Weights of a small mixture-of-experts language model, trained from scratch on English Wikipedia: 2 picks a token, a variant of Adam for the experts.
Below are experts of layer 4 (counted from 0) of a mixture-of-experts language model. Rows are named gate (a neuron's input weights, with its number), up (a neuron's input weights, with its number), down (a neuron's output weights, with its number) and show model dimensions 0-191. Each number is 500 + 50 x the weight over its row's rms, rounded and kept within 0 to 999. Numbers have three digits each.
Before each expert's rows: a language model's description of what the expert responds to; "gets" lists some tokens that make up at least twice as much of what it gets as of all text. This comes from a sample of Wikipedia text that the model never trained on. Tokens count by the router's weight.

# expert 48
Description: Colons and first names. Colons after field labels in infobox-style lists such as "Third place:" and times, plus first names and particles like El, Del, Robert.
gets: ":", ";", ",", " |", " —", " John"
gate1:500529472500488530416520553476535492455513459463455480395474540439442558458437508472505450439512479517544562611471518535446495596545530456452510576499485412522441495528458578504465504536448466502486560525484481411457521498384529539475450535464557506518469488548580515534448519548523463510438584374512492496555554675478512485479503435553446442551501500619437489495506503396490512646487471464469481437434498394504486476516511443512576482562518426561575544463466434510433490470488524481558457467547463487509501615470573544540449384530528500538551461443587484433537457479408435485
up1:429553602469507551519532474430551541456504376503476573541439548511477442476559479435463506636518430479470502450414505569501459527501492532542469516455451457518494468598453383540546633464544452493500461503520474475563411432489465457532540493509492491472512502502489575439494464434493556523485464493601425594490399466569499572452486516549574562527507484530536534504542498472525482460443546544573472529540379504487541454574422591358418479549564541506515511555489455474500420499443479535544462492559484452528483583582604515574564541548549483437501516451496537473512549448560519534
down1:531484517615467422542533494503492433539484548437548539458466456481550523462473468468475531487541449419567424482435464459585505517550438527506556436514497529536556489450535547477515463539562607512420537500487478535514596525544449471524493537484505553445410491430471564518572501495522506506476420441485560440518501498474597548536567500461431566530530481529456480433526536397559620484418484471457497476499562552602502563424575529491472498527436542466637477610548566537563433539460501400581406487521471553526497540414420416427562497535473515465465500554440500602477573431501512471
gate2:514468484447585474496472508506457469514558519474565512488519536526507435535493512535535445630494468528584476510526483631480509400387589482538429554443479467416495513535560571496494481507451446538587456437464637447454559550368501546523526477509468543463430504490472523486529509448552490547582559545504481533415471618443487441491469562567506451529579595482579453590462542503588532480518594510444550494529516464569536444548472458458397515487506457461499510500482422431518550542476414522584432498485518575568492531543456488527469597499475458498477572554436457506507509485465549599
up2:486521463406511457555498512453445503536526535455536550488549513525465460566514503582526505600514511494503441475486539534459529402443614565445470497458537482472485534527527524475511494565462404561497473467447579479523603579392494520495530512547495494566508506536437554469530509526565465541524584513572468561418430603437391451508446578439552525417529475502533423547445478538557528441505585529358530504537483487528474551485545474472477522534492442476501404522504417482583554514494394473494373507490502587551444498595445467484470552554467438501523608537499453496448496419505563611
down2:596539542525487497479454563441492421517418506476570588495473527512538555453509491491512460504479531529619571463515437616441520562505560522478491480470449488522518572535486431521562496486588498535467515472458494577512546486545482486389579564615425458542444574539524403483518450483445532427478443510472499542483480469420464576386501510570487501521384435474441490497601546541508525478531509491427494487496575542486555479525476492518503521501516539413472507571450520610415522492389517572501522508405551416454525470585435376523499459463605453479488542442606511512500505561479563478

# expert 19
Description: Mid-word syllable pieces. Short consonant-vowel pieces like so, mo, ho, po inside words, often right after a hyphen or dash, such as north–so(uth), ge(ographical).
gets: "–", "ho", "no", "mo", "po", "so"
gate2:477425490497557532453467553480447405513584581394505487509409459554510506464589498463505484440521549624557522537498457488578449501483440598425578496502536474457483411428468532510568509489512493546500493559486465516453493563478464520529509347504524394425457461472458502439450513505448509476559539553583480408552566463528533476572578401494502466474503550578486545527539469516612465497477359493451521580478432507428549533497453486579497528448423532580547471449580486498501535498485489519474511503490544584536461495575511570570551533515466454450554421529496519514486587439521534607
up2:499539483545534464503488497468536404510590559431519420532472495451511470468514512465538498536456498506590432501494561522452496419524398530471528516551525452541538426441458440550531501518541490541636421567459520459487594535494597463472428475518559423548550530549444513454524504583384410480549476509404502471568527549522520592562549526582457444424565562554439559510491461509524475535497477566444504547536412489506572510480504501539566510378454505626495557483517430531551530425427571456493473461559584534578472459607457537511472489536499494438477498497584534505465511493534616556
down2:449433471410523470547508450551470516546401485467446415496500511562506536498431496547444493488628483535534495508529393575579493665450475453508409545482427514443450553435492473551539511383485435485519443596556443497440470471513461481485463481555549553483429440425451532492495490436440509504593517458556516551468514428458478513449488546459474410495551518469537557517536487530530573509392460571564538479533549388483493549541463479468393494479486558468479511522510432447470594471527507581422419591529488512503391459444438465507500491526455444495493458517491467568480554427554566462
gate3:458533495517492423520600454466518499546462412497424572394474423566513450482510554355550488542517407512580465470502503510539533463480496567483452471480432521462425498502484498516433517475508556601500463455444514466503545533521500483518411487528548548480596658543498542463578534529445540483520447480566506501575436542464593567561523555528501429420565474488556502477498528529554541460458519544465621584569505527559561554519441508545444452527505547594518533512507404501553497434460455424533541476498603474532501509538434515460505531463591425505535546414516463412442522492566529593
up3:457530557544554492466441559501483446536536518614547446554499492513428525476440479498421542488516460521428520501476521459508529549510515444504565560473562463470519513484467531530545495480550489444601507472512595442461394494416498472524503564528565569508577505575491514509564468578434451447420550448552546506548536410519551389469431373498548417498436496430474486494495437537462489468444542554379498520560456505548557411569521505454479454439500549471484570514475547488535388591499514511496614395507532465408531565555555443516537592531501539437530520557483451405596501467519566527
down3:408561524451580455545492471474486574480469603531388440469486534582422527432444429545529503523443545459518477463531497475537536502486461522463469480482511409535526513436407556478537537527431546441491453498513515397489508540565519409562440549592581504487477417517523524416405510390466531470470510433503521480636555465358614489476492465461475508403491483544536486540511533528459582534477492444419549506594542445502501436484444491519437540478434613506478418495398465565508522425530466550503499553520573454576513526492515528471540399496542524487409538472496523528507490476474531465

# expert 50
Description: Past participles, passive verbs. Past participles and passive or copular verbs after was, is, known: used, called, built, believed, proposed, plus the -ed suffix.
gets: "ed", "d", " as", " was", " used", " known"
gate1:494355490522491502367509505519376489528563405551448421499536501451539533501502508548592509442475635490480629470518530536526553447332516522487469447462570450505553467548423488500500461586475575470469511498433491474570440520515482522492509516479498567523437538552470529510417453461494426518532534417505502568495502522467457464525469402481520412468473462501436474602518506474473480517513468476463422414468549490460445505553493581500452496513493536480442553466451536444481492518511451520607570469477478477529530549603458531651520523536480566450486494458540514509589431529440410481
up1:539440432537462553562531461518474523535551522495476490565518455438499481497406561507534436576452426482430576469508567479541515487552499537500439479610525415538508428464435496531508551527460485438578499493456476495426475547413616617497568562530493525531477497544489560412491483396547530531478482389534459511500560517464433507482444423460497554482452435486482576486495477472541480487463485514516409574308506509567490398425428533536537479563538579516510460398442424463586564499532449462494538528536551470512542448450395454453536427458397502534473508523507455470482499467528473495
down1:439485464507514490506433525400517531567503477585527548463498518526486515453513485546504453521424395488477470584477619522499482569516489484547499514569514537568480544437481555467513582481526456406453433593475592581519523469590526543532531499455565376532512516499388466432482481458467524532495496409521464477478425455450501593486530559452332547514465522517523409467527456472484509571522553608504545485413573539508540469498572406528523475453450526575505486528460536444516471496522419505545435461530577506457468508431344547389585438510467494474467480569507545516530474468500491466
gate2:515552485585468549397494518540514507446419531499503534554435432512481502556558638538536474500439492420445598423489527536521493499468516525577552534458506611393539487570494522467578515472532477479465486523536476555463601514466459558536471483588572518534453524582476449526541543434517518503444444564388460539449419521516497522551457442502519529501526540450474522512532451537440518479416497431485555482515614460580517505439464415495527475523472467365525569468525552592422487592499552454520578591510527476460456448459383441482513415498533481442480546476538412431591517483519542502
up2:496546469430493462463443463534525484517410525553463424553469478511445457533486503514477465501676533464491451536485582530447447626523514554516484515427525561515448404529529480542606363537437548441522537550530535546539501424492519452432494518397463546529507411478508414481540494569469410451510527516458524425450481487587495510462457434462504555578479511440604560466418523531516500554570520490460405492456394600553461479527518458528500537448514496550514374447548534473450507525526466536537463454450398496484489544520548583423482445433569497520549533455441436480491522523476437491
down2:532426518432485530490492513443540395531525521540568554524469477484538543555524468463511482552583410454474452467482463542494436575496446477492419528539457485523455480594495432571485480447466460471484559431459535459496524458518542515511501490484422527497427443432518537459539582520393485484480503388455497351574634475542532498464532491443470478548510467528470517450317464447518470478524444463548494456531486469492457492572566536579385561439498497537522512541469441539509567540467406477477391537495460410481455511428437447474573529429487555499428441432375517504497464467468438516

# expert 46
Description: Capitals starting paragraphs. First letter or piece of a word opening a paragraph after a section heading or line break, such as T in Troubadour, Gracie.
gets: "c", "D", "M", "C", "T", "t"
gate1:473564464534562530506440543475476506556513625480488502422416532524491509539512493534496405488517536545599443463413454510541505463528480465422445485532572469437423501508510525429588491483554453415469516515520483518397504565457490544554480493506440507514441491546391482419429507589593459484547474333553465504465485546500458500438577488558501571491506455577448539444427526465491508442565414538454529552529531504548468491503456559584584509523434433460451466519537551458528549465398428479505559427555414517578486431510520415531547524431498474528454464406532458596496425534498559508
up1:524593575538462421509485489539460503455516489476530481532569505527515499443568507404520594479506479492472531467451513484571467521487541556473437500453409515509507496559404493448560513487551580561505496488532504514441438540533469504463512589517432419499460551483518516546482462403441492548524482517527438424406520544539519516518436564407578527548533449584532503530494501527459651463526526517548397476473488524455624480614541490441365557514456548460487410519485529530438441396463529569494561562521538431478530529500524593463568404523501515390429469571430534513524505486476429587
down1:588579502465549566523547435463445446434432530489516552416405492438475531439583423406534597465467482512408608516538476534550433474547486438430510487456421526475391541434535483450517563480485471474380410551493482520533573485574457566517453461535455478474515612487541395547474484501535572531514556504474516490445394445518448497536505420545501503413471488424495438494487548528566547566465491512507506438502471417538479490421523454442442545480549473524613455501495497490462545552478549511526466460566525553441494493577464512433439480552543445462445538429590455474407465539531503529
gate2:543549448578506539554614493463455565494486515574423423416530509454501504617560496433523559497488471523371526453414536493469435468462432384549450487481518463436504532505482552489476508527488416594550386517521424421514510482475458508493529450534417501454516539512489471493470453530482511470553534445492501451506492476493568497447451514454578530474465504490539468543498437557646555495534527472486545362457509588516541416509555472583546545472527572477447469412491516406506528419481574435468483532403618534549474522521489509501504517570511433537454479450406518506440472606444480477
up2:540472530535511457512596532466532466403603465470455468579440554535448466517447600573423461589454518536573574615484445414515537408464499519546532473492547614484488585475494485465501458488485567502512537568597539485582432540476512493446494514508612399516490546514574583499573530497547436543487442542553463414551482495488418601470502560512489524499535467479511499399386465512509422477558495503503492534521521448551556518518386509496545522561491541431438533497508513550517398551385515466544552508517516548413560519485507473426526415502483440527438438561482512453533501511521529562
down2:490430514605532498486532482494524541537535543522402491567568482540491513467516475541460423530437489507513520575599563486508495443507465457540462420470582497591573494556476488580520484508500474537455450475540446426534475545565541521461504453553542550485471552508492548507455547522604419519562535515542455560458554534484534530571512432541497541547495468572523446448381506593596510469524517538466467476500551480535462482540518553538509530391565646564559418532479499475414428495535462500582451566420629514550527597460514533559508572623577503470490496430561534514505600574483529435

# expert 29
Description: Past-tense action verbs. Past-tense verbs and ed endings after he, was or were in biographies, such as played, released, won, served, travelled.
gets: "ed", "d", " released", " up", " made", "ted"
gate2:515514494521462437486398524563494406462524477570513483560606576461483526545550423456558512511444509607575526549475559453543404517579550521501551651466486500471471511460530438521469531561478475574578537528449436517439553439430475545481464560563534426438624538460545496470523545465559416526457569513428432510453469420506442512475324480479487477537476490426583579480541552524515511502466493526522538534646538460470526557466429465472398479487509493574484538500490455496544465472574466491553468595468486395408588439499515495485516515512469525477477497532504520483496486461492470499
up2:544485527511429578458426547568582519505531373527443461546537477405529474572478500517490558461508469496509465552441550456489426623467541503526518530504495524482510507451456550513459519508527414473582444506593551506476633511460516496483485479589496493601526570523530473502537575464506529527469502392515368450537451452521496512471430414468495510494474472600479585484579546442516598569485550498526524525468529477461548554442544423580491572471401528544442506481443473530488524535470459459450545529525440470448467533497500545505501390498514505533353542560538536444432491417484357521
down2:509558512542510425437475474532585499428522510553435567577464542451533452539464467480603493387476504504452523513449467548471496516618466515441486449585541450491475468431502542528554508483463455506476468573502516496583458582503504476517526597398556573473495453514469497426503553511473482588412488502474547496545577443488443499530508493425438615489520545561420426509466595438464581543582492486498509513529525426522469588511511482578499532504485544430483540565505475473537434546577543423584486547466495511475650470470551353381561532446513467457427511482509550514502582469469461483
gate3:551423457520486464457421490570539438423439402588444516562504554484554452422526467489475579505445505483535608491584523529511519546488486562479478506563491542459462581550430545543484582593439599524487530492529472515536515493448499453446442461553518530613563535508456450527536454483432542517525470531502480576503604562459527453514386484590469497500556437546554462493546584583599447471528425597517515427557496426591505540421502542516453543452441527539440452490493480472459510506427458490468544566394574483484517570467490517561468447501527457509457478555605499395539539501449496556
up3:584496527518521586506421546544559442445503378572437495484564592487520475503537536452435507546492499528499494506589477481423530499464464492567457545566537466423483500549490489510411483566419599567450513475558490475579413499444512426471480494464493563536573458501449446442472506593473481467478436523427506465491505428466504480490475494549460552557526445541589536431500651470497508538564444533502477458637496398480434506451484484470507528468517479446515493479494484476504466382533529475508476584468555482379567532459560593538474431553458502609492497557558404420562450484566475540
down3:469485529503558372560378513546530547540506419519475528474465541507504504545511533407524461492513501518515525521473429425436595523559440521469436495531495575486499462449537411585535527502539470448458466446545531475428463557463484560460512521437513523529492416458490517429507458433488489522432502517470505511420534485530478414543562473505495493558488516450478503527572620540526485445505394463438530544465438447452626531561515427492534487453517529469397529435460441486574385529576584549498559430468497554422526399436539369526466486490464501459430588613413511482499517520575501445

# expert 23
Description: Word-final suffix pieces. Suffix pieces ending a split word, such as ing in Computing, day in Saturday, tic, ation, ative, often in names.
gets: "ing", "al", " –", "ate", "ation", "ary"
gate1:423469419518528516429496507474516408489454531527524514561453571500496533476467530518553495512479534485519538474474548480531590542461471509430552601529469511427473522444473503532523422472536529570399494547443436460461585597460523518567461511453393581549529500608527602457439462456544640478563514536529510572451534542499430493468506534440587582506511465599531478510521449497478520498546506452573417454473498508602555514548437642471512452546582489546507387452474440541476496454462498483505497442408538450511497628461496447573490468528516442475554490574570563521477463557514525573
up1:409574566493502557558548456441502510520474496436520471425566563461413457490486448393511506596481452516473568445518491509638561468530410425399496488457548517436557398529519391558519465581553488430553436540449528526494435567427533561499596452414478513550494558492473568510453464499508519423443367473550487521503506498443532471484416539625451468409549492419460497484450460486411466518571512574515519547551517534440480494517464490490412445554466551469469511540473519473514412500505408549516511447531569540537488519503551503550523514530543499561473495513547500536505567490487572399
down1:502438495574509523484579442450477525475428524408511453577490600569491438454474437559484536456450539462507560594526479458574552545598546502576474484463559569567476597479554518464510588559458540519522467630540459493524463578533500461436539477593503514468592432528497534463525570532541465450510494472473462480617523405508486406487453546488534574489537515441529485470451468555581527524470472586500522569468489457514491495412520624516421471562559509542469493541517360441516516420540406522431466559465463407511460507569517502484579461463494563538509524487553536458505526578442459507
gate2:450485534521557518506451508537473417485485497406585531606590430559594510445535514460586471505477442440554475614463418553480488397520512517482464440485468467498572454533407573546390529438548460601510528425468444386439427497615468445479422525540511465505497388505528411517560463540448448547519470464466363483525544447573521426534483534547508498518479485513622490517518536493510457437511546564448529552519494499445473530458459518447514503432389541467488471440540536519457523478489459534529563518527443482505509537581582444536532507555431513588536458428503482506534484493512533559
up2:410514514462515407448432534516511503559477493686522539468464513448544450470545421416482479571495490482460540485490521473474509522493438503463474442446486545537520501538513557503420532514341517469615499488446600528550524440531414466535402579533508508529437453631514540416474386521494506486473529447567538471494396508519492592512544446457478503567556553497462478514491458507559525534441478443526549424450542532482496521498563486501492482486572444454574461569465468523460479511549462448451438486581435557600493583413553457404505533462551432486487463437427553473540500488477508432
down2:417536504573452427506512452519478574501418446633467569499603517480495477579498438516426436481462585496480432454521522431565494508547484553512515491453515496511492525525571504505495557475526486581472521551554480382470555547499448487538490526478520410487485467488549445455576528428504528460495481516488514523490469477545428439470602605578494448557555492432607512500435533505562437472598492562488450429471483493548479542398449581536458521479553506448521431398403454522481540477415472450422518504417597426493437589453575489549445431609495475547518468534488523498504581564542468496

# expert 53
Description: Mid-word consonant clusters. Word-internal consonant-cluster pieces like lt in Ultimate, st, ct, pt, est, unt, often near capitalized proper names.
gets: "st", "nt", "ng", "le", " time", "est"
gate1:506584481510502458503637472506491503492495510501654466486445580574482432509473491562496535500474537516519545522506489446452431509521523411458516600501399398455512447510473447440383526477571544446561559537561625511413538488463503571481482552483565499526456522512505532446419571429581454568509489461500500485566503573574572449470419562363514469510509504490538569609351499476537546494557468448471484501530409506513543497505565457555460457466410477463482561436518527523503461540552605468532555460527487534542466547521472502509576454552511508536492554510423505468465575495525523466
up1:485408483445459473465491569534454531478497565471487478479523494524478397441473476464500534504551454494436470452521393530474498508512454484490410452460535530585451519401567524536524394542501525496510504526469506547602454480526467571488468531484503536481429469568468492557450431631517530482499604488542481607449511481514563538432559551413581609511482494479457478412468361507579510488482551501455407468492481517546514485495354409477537486498542538506390470571574450479538489492507487567440487501471459513399472595483501460384469545526533457484563469608470573517448412502537481474
down1:462433494449543521463463506462511507464561492533542510565509436428485521522476452403539502543530505539433562446443538591497448454490466527510442496500556516451473464517530466465501518468511634579510496526548476498472551454473470583507538475563518460415487494498516455490380544578516405470469532552537573511373416488422526553405467534424558540511488485546497472473395433474501438402480477556596398589477476506508453629520422557506548549452573483456486410483571479543468551447492559519515474406561533439525548555579470500567500482549515550527559566592387508520476468503415474521
gate2:487560357503540492449553479445497474442388477611539559486468490490605485519574462489534448456465571541502523478544464575486520546502400632487472452503557370469497435466463465567406478445574417502476547469497487484545555631508545539458457373482465456480524539503543480449473482512460549496516560512527553526539516540447575485595433450527500475480492553544581537447504519540522535534561429493555532457543542507515572574451508506557528473429517468504353427470535464481498590417509397437545538490542554469497526551484483454485526563477501480511471477596428519424526459509499456480
up2:517411548556527550507478529465525487557517481468532508485602496486558508571360615567556440547517513453546584489512503436497604509526453501495469465515448505409460489518488555423539524489440540486522474474448525507657477473455463492525476625486568579507435415478484518401586544568524462522506493504427546536421481471574435530534512582547483497521447569509531469492527569493499585475562526430523439500504511410433423500484576514462478485536410471533550506459521570485390475527462589530576538489443591568525502502455438512535520458445550605541499495526584473557566592505493467472
down2:511486515593483543544584539546533532553466484442497435534552559420556651465523538454532413543559581552589492569420463470511492537516462466462423507449483491493419458491466442526571503564499489527513443530439497458499478588421448508492535492426458494574442408534449621456555575406423542399509537500517533465495444491521467508519485465522454470460478529526538438460430514496565529501496542576489494523499475535530434534440498527496493453530495409515427602543435601515541426519521396463561525582530550509439546586498496498563525463436482490410453521564450450383538568544477576501

# expert 43
Description: Open parentheses and he. Opening parentheses before years, numbers or party codes, and the pronouns he, He, his, including word starts like he(nce), His(panic).
gets: " (", " he", " He", " his", " had", "("
gate1:514511519481481576583554516566483503466557518488580536493517497535601501489439487428537534558527457452397562445453501548514500590525545527541500513563524513529422623513525482554597480479422449521422479516496504442550531572471536432492422505481461468523515554511569401430494495522473415524513597406505450505466499475522457491438358476446487446607461584542491448455500547518510538508465571456488520424506524401634478507549505473504573495514543584412539494464447479455466533393530482549455440472441633457487495595501471463507426487442554506512540526488560437407525435540509548516
up1:587489515474542555507453441496491460488513556456455509471523521470562523448486570509489519463479549560465492484504446488507518507535502502559549504496474463546449542456495478460567467535512537429614433551499528564493511490554503540465557541528542442459507533458486461560580498450546662517434483513394533508590417539521507470477630511427610486467613487536396539419549462517480505475616466510543491436490508465467504436507419571526586561403504471532482510394398508453554512568529517364458513449482526536520499424532467534440485501513462419395529525542357541500468430518434500444
down1:466498492530511482477441504351467469518475528557433429534476496568502526530493524384552445487516534455437473539595440485510443462511521531455473453515378540449469516447559487475418544464541589468530530515414563529495502528619558413524513493567419494448562487564517418402510538491461468512481450543471522486500500373518522476481590529408477567429530516503420489554457450383559509444523509495536495518523542542467501477434591517440449417555479490443526447599516398612530590517438545531497488421418532532515542479510572518478506543466435450527395450537507557508454524461479511442
gate2:534492493480526564535437540453539494417536549524481450456377515529510553561469494539444579568476501465430475535485541544455498623362462372521370496518613513503462533553536574458515464523472494545481470568444547466597585510527609527542607506492509505561497524492485540568517545470443499531563526411444554519577532466538515452455519513512500575409473529498578551496497536474515515453468489472490451504497559462491511583560508552517469584553488502509524488476381471544541511559539495400547509391500545535545562491578545532498407454508448631437534581575498534534523498519456517512
up2:419483473485548511503498485480403508538492435439462537552482473524516415499584523446507490499541484579516485537521442403610489521659481563494607506475444419489516450420465437459466570464468491490478493443527525478493442537413492440471472494501435457465507490503503454453531512495558482491431494576552451533505463511533511579566514579544445419523479480509501387555532452533556435511496557480484627449489556505512547426517524439537509421366509505518418539538572486455470519418437433506459434560474568464449512492470443458477636540463421387522487403557455497409487541448492468553
down2:507500480526464551498467428473492529494428528538426555617539454598472486497451554508616526502524548477534499572507538596532480554535556469450504510592554505513546502508565510536417457520372595472502475463593569503533480487504529480486459485554483489471484551592605462464465510572460345495524589477517495506462547514473485490461518557493495542447510441559452545520592422568457519428408431486480513418484483441515503460536560467558512502511533536504489549555493565489433497421467434504514528577546441509411551468542392451502495539459639500540433467450521435513554385408519449555

# expert 9
Description: Clause links and quotes. Function words that open a following clause or quotation, such as so that, added that, have, opening quote marks, dashes in date ranges, per cent.
gets: " \"", " that", " –", ":", " have", " has"
gate1:499481439430531538526535530490456448489518479521519462579469540540528506440431480507483370496492591488585496529530448527472508502525535508404525583510497519403573546474509501525478456500442512462495468416504518510458497457484480569510550453538453530353550461562508432455537616505500444528558515474536559577471512558476527500379457501471570529527549531513559474461522524484588522441581555404545519508604490460404489572442501456510572484599517493419439490462624459432661526457535446458454516525465485465487512627523449532464571438397463437460476548549496510483426447508477504501
up1:551451465451468495518442477494460549514524456606515498360428478473599404393402446511478429617496456474462512521549458589500462534488545559470604602404522591520515432472438517507538465524391518439532479484411543491491429540478519514429477493515558457528484491473511419553500517480444505470455550473540431566540464518480529564461396530493521496516534457544448462515449518511552452478490464599594495506446410503566453636485466506488481522412484462560425507538605505435482491529512514487519510514547530516462402510447471488441480490481475415476572506447498436531518542482424546395
down1:497423513576449536492517492514395436516547491518493399502468535524520507464501522552511527568516359576513516506562518595554558489434564435500446501543453548593410458506514523563532468507599548506483556526413536536537481590527472495449491511453499447449468613519520423558476589472472505507476532400582422473490500507497449557461482494487516460510536412525496439507472497520520562452498500498556516537526546501594476433551462491423565437503448534517526534479405607545595535515538520534462450579411458494595534431539414533546464356465417554419579493471459502582436518469502528490
gate2:514470434553459462544537397591503402538484552409540528484482416490525450467508531473554458464518379540456485444410425482530485526519522543528499492428521562492487425558538400495551558547450504552470501530523507550519516528510537533487554557502536539556564491462448569568541497410448343481520470535545476486543543537544491454479427600571498491491510452444526556447421443602475563501465515516396504527554393559462548550498418473465491439438514495592391455534589493430525531501533443543549536538584504547561548514479531412489504538498510524416525494547376533469511535523421457458
up2:556627495543441569463493518508572475538577513474575394491519562361499564429417418451454485466381481545461442435486582492428485511487525507623555575525466482601464556504499476500521544504452398426446506446496486482463449446456502552436527500528455394501513543574463502478554493486543545549553407525517429542461560537479511501472482438571463505506538413473546467391574470462490507445476552523532468534515498509469523442537633432522475484496565523464581566545488621509511505528522508604467493417510586542488503524481557509579439499507488479512532528450455527532562452463536438495
down2:453540413450480531622464566452448479536490468394564535533533526481547521480547441513457441468505472585475488472453480521490500457480498496535424478482439512550499543462541486484449507481439429480489472522443498498495490458503530460553399539584425570459574560496383611508597511543517535539437478483478481458448551503455617474578452497545405389417438468532474502461478420525494511454339395543528515504512548534415520531524476547450501513541514554597578461562542488412437404551467561512547467476510435503526582537498442463439515499507461506471534465493453457601451513587583515517